Below are experts of layer 5 (counted from 0) of a mixture-of-experts language model. Rows are named router (the router's row for the expert) and show model dimensions 0-159. Each number is 500 + 25 x the weight over its row's rms, rounded and kept within 0 to 999. Numbers have three digits each.
After each expert's rows: "comes after" lists some tokens at least twice as common just before its tokens as in all text. This comes from a sample of Wikipedia text that the model never trained on. Tokens count by the router's weight.

# expert 65
router:449514501503460501474490501489517440491508433485498532485491525477515493510487494474515519508483539532526497532491497484484517489516467525531487492484488538522506499512517495509501510466483464467490447521528493505521465449487493465499485537481492501477469467489549516506459544516517493518531455460514487499493484562508491472456514477499493461515502509481543477515557470528454509525521538525495491500461532510471530511495521521521490571493472483504522505491504516508451510520513510
comes after: " |", "|", ";", " at", " for", ":"

# expert 47
router:468479512484449494515506463513512524499541487514478474497507496498547515515516484476522519506491456503493482461509468494510517479477535578473496503513520466510499461512503499563512525522482498507521514500492500513461483481496506493479526485494526502492431475551461535490492523503483476518481553501514471507484487512498479445496476492525531481540475514468524495498529485484507478469512514532550499528519547497494466508523458484567482513455495498472477458468510503536481529487489520
comes after: " |", " the", "-", " of", "|", ","

# expert 38
router:467489559491493511539485501465465511494494525487484490533495467515500504498504542489486479472501545522525485497446526524488513522463502465486493527468488512529450506518546507512519464481497505508530522529470502507541515488462520479500505536517517520546465482468503540455508521511496475500490442506564494477496506508544491490458498551508473501539518456515474476458521471491488492490501513482448473508469495482474524499508485469470523513459519451480494494485510551527490498506478485
comes after: " the", "-", " of", " and", ":", " a"

# expert 11
router:476534510503492520487464506482516492494486490491514526485543518485518509479513509497463568481523509527538497461450524500503519509490496464506498508512500505455505463492515543525490465470512510491504475512519448514477477490519496523481477513487508500516533500518464473546496532544504497548511527493519515488516502511504516524488458467507474441455472507511489564553451544486504495440516502518489516478527529466447490496493536536482533522452490545509508487483477489502517462481493507
comes after: " of", " in", " to", " and", " at", " for"

# expert 16
router:496501516483515500528491516525512522512514483495507483507537512480480480488524494544486472501494492486481511510494503517548469464465481512528510555495472485498518505485487495529515498497490527488475513524532479488471482545471505505474533521493551505491494528554530476442508501479474490497525511473455493492515531504453512527494472503468510500519491528480490482492489490447521497511504504462529504496473529537495507557481559511465472491521517522525471449439493504511517416554454478
comes after: " |", "|", ":", " was", " 1", " on"

# expert 7
router:501526506509465481505505548463463508514510447469471565479474495475531534518449530511493476483491471485462515510502505550479543474539504495509507524527449497500514488498525488520517510469474521461508493518531486476516516494477470503499469481488519457518539540466506492509531447544530494503530516524489510459500503429500505522501517532468487485490532497506462494515452503496490501519506508497507509512499542545463547535491476469485503494525476519491459502499450470496484496515517507
comes after: "\n", "-", "==", "===", "|", " on"

# expert 40
router:525488508488510472528494493581494535487495516532461540508538508498507465456497514491469505524517489543497481494460551508510479523477528505521491500503497503496471558446455524516450481474497504465517550481496507538511459529463498503509501504464531479492495512497508483467519494491516496542464494539514480518506497430527521490531499488479525504506518509529541484510512515514476543531514492500483519487494515482522539513523477534527554492516541495520476490536480454516491475521513479
comes after: "\n", ".", " ", "s.", " ex", " im"

# expert 74
router:525537498528507502469483518511503519530517470519514512478505516499462528525552496485470496494458496478489525431497544526538506560453459471508547537528467501541471540514527498523525521564496505505518520495477500506500498551498564505498476486478515474530504494543531516521503460520472551465481503531502531479508477531491480515505496476461500502524535528468492437540483518505506489490477475486528519521502510514504508499531502497474489520495484517488479504523473494486479484525519489
comes after: " |", "|", ":", " in", " 5", "6"

# expert 19
router:495526476494514468459509470520465509466473493504462513547552468504476503483463489536437459452489504492498469496469495510479551553493549496459535510505511423484515537487475514544459535494509519513499496509516515532507487511518469545512536509499484505500507530459490508496482475505504518524496516540483537492502505480504493504511506525492510488472531533544526518530460490535481516497510496462532512534473501501475502491517512481516507479510507511446500478541470489504497487490471549
comes after: "\n", " ", " 0", ")", "%", " 1"

# expert 51
router:475520518517539524531466472487509514518512458424508487516536497479534509512513505507522481466440491499478481489493478483459515540502496521482569510488534495479522494540531449464477535460481460495484516491509472505470483534498514489522510446522505496512478503435510489467456513472515504480466509514499536498464506481528489501488489540472507507486507508524547483482533491468500525501494503464552517508516501486491487501510533499491506473475506537470509495552503544483499521486529539
comes after: "\n", "\n ", "ation", " one", " known", " such"

# expert 32
router:480505529492522492481511569483517521485488461487490476489511535469536522469477540469460489510535470484450533530508460510512565495521479477503494509491489503494466521505478514512504516492551484482494515530499469508521512490508519486448515461498521441522523519457502465459529477481489487476527497514484470472488481472505526550504492495500503518481524505473483525512497501505540509473552477459492502463444502440488514520510471497489493486509506521464521485472490479510462490493561506
comes after: "-", "\n", "===", "==", "ed", " was"

# expert 4
router:532533504500495502516524501470491473483438522465513490527506477498532501433556520482540515482476506538502507514492484493494467498518484503505499488532506488541506482518477425522536498475508468525529459483509484502468521524484475478466538500458507496472494503526510505496506549515537538508506466536503470482511504469511443488505535501483518496522487502519502482522474492464489479505530504495453484479531553510498501501457471541544463505530468530539515505522534471469496501512526469
comes after: "\n", " |", ".", ")", "==", " =="

# expert 39
router:523538489481508508525539534480494513496486502466529510530499474522528494473551496467534512512469512544487518514493493531502467502537479486498500505540492496505504469541477424539534500465510469533529470470505506525462491520487488481449544514465485486490493533494492497504504557545512525494505467519489472488473507467499470504487555495500514484532493526541499488489475471489490485498524481503472475500538557529509515498445496515546492516520481512553518504503534481471508532531507468
comes after: "\n", " |", ".", "==", ")", " ="

# expert 64
router:539545498498483511551537497477505495487481518478522513521516474505514498452551508491484525536471492567470517526487527520515462507534473514502505504547507461473501473493467459527524466459518484503517469460500486537472488518453482475452532523475506488496496520509503495483519503506514511516488454536488478500488499442508475521507531504501497493520494520519497481511465468457486519483530481511463459493532559537527505507465476521557501497527474514561501524494512487512499506526496505
comes after: "\n", " |", ".", "==", ")", " ="

# expert 50
router:463542508528509491460482542503498520526494465502442440484503504464516501545512468467492527502482500488515511497479507534508509527505527477536507530458483526485494489503523498490508493523520523440527502485502511513495459504492475457552503511459470529506489506514518537502508475514478460456447468446493495466471502540510476517503495464508473456517476486484515478494484516514479512528478486540526484490464510509491541491502547512533483514508460506483476567472492489507452497524506490
comes after: " |", "|", ";", " 5", ":", " 198"

# expert 20
router:466447516490451530494469502506475479515516462524475511480529513514443513462491535474500524504457548485505500477551479527439542445499505515517517542496502476480532537523487503555492480501498471523482515497487503539520477478492489520488507504503485534491507484493491510496473521519566489528506528499481478518481497513479479450525449527495471519482527491466518493498503486474483536466493479556505490493485556483506489487484466512528525517523502497470481481462490481486516532462512481
comes after: " |", " the", "-", " and", "|", ","

# expert 22
router:505537496502514501483517514531483520455508481466524517513537515519537520484491519477437502440459509474524499512467499530512537545555485531519493527469483504514532438493476518497495468481521537481488497521467494538487529487503480468513490460507528519526513506534468484552523524509541535534509529520476502503509487491500498460502500499467507528493503493463510508484501527485512571510474497488495491477458466533475510529475529523489532496499487488547480521455508529541485511471502478
comes after: " of", " in", " to", " for", " with", " at"

# expert 28
router:502516488445525499498497495494524500518446490505546476468522471499515501542491489499482523499522532478473531537481516505553534521492510522545546445502449532446481493514493548500532512461463503500472453508465499504515508491466485446490527490477498525500534503492504469490496506478479522461497524480501494504457484527474519452472491541506513519547525501502526480491461495527521507500492525506540492523530448521495529503475512517535530506500508474482485512497498502548523517486555495
comes after: " |", " the", " was", " and", " The", "'s"

# expert 12
router:490475486483482489476523478506464495496486511492497507543538513509505507495494513510467482464524523487479458490497496479477540535493501521484559478481508462516507515536454530526459543482508486478537526506522514494525490507481481518507497494486523493472509519440501518504487466510496537528468523503485516512474536519519485524522516540478500464473509509538548515512466463545518518499512441450528486499488517522474505504526540483521561507475533505433481474545482494509492443463490507
comes after: "\n", " ", ")", " 0", " 1", "\n "

# expert 48
router:494490465542499536487480503513503510496519530518527527493491480527510468505454494474493509501495506517485511544507522503476484517499492490530488506478453466552501459491493495466452471492535510513488530502488506498536517440546523516523464471533485528474503467521474501514497498457521522521537517511534525485517523520458532488519459463517510484449500458484508531480514521452520505519485523547500519471472473538523444535483535542487547500491508482529492495520476509504523493455512534
comes after: " in", " of", " to", " from", " by", " on"

# expert 14
router:503500529480507533451511509488477497495523482529504489461509508475449497482490544506478499534485498538550515468467528492505492509480515478509508462490494497488551512504524499506471464531483465447502517489490476520459544502524544453493493479493469515525487472494510490487517446528492475501494476491488526504487466468488491494461524466454482556497471484474497468516521519488524493480519492485456506525519447483462466431497472488483482515530443529542497473504517470481507515495501526
comes after: " |", " 0", "7", "6", "0", "8"

# expert 36
router:515530477496481465494484538475504539550547488498490467461473495440521491553509484470497473513493494482506479477557520546491522517526492440552503487522528514500518555521468495510500462497516502459504483493486513505499485530489513511488500447486507515500489511520472531558500554515473482444497517499485518508551499464488477460472491513482502474540495486513543489500488487479467489527476528466489518481546509493493525521481519456501498498519496496481500530501516509515508511543549492
comes after: " |", "|", "%", ":", ";", "0"

# expert 17
router:514517468495501493491461502497501500508496509496528492498510506538480500520530491512482503485483488447507522484494510485515475481481465450507555520539469455496467544513532513525538541513487540502502511484465464465491559494470527543472519523490542453548562502509494539530474462502524523511500474524476526492470501500456473516492503483486494539510504541479528477508529527512488499503478495533536523537525500527536526513501530536453496491498511489494542468469494511498478488545498465
comes after: " |", "|", ":", " in", " 5", " 7"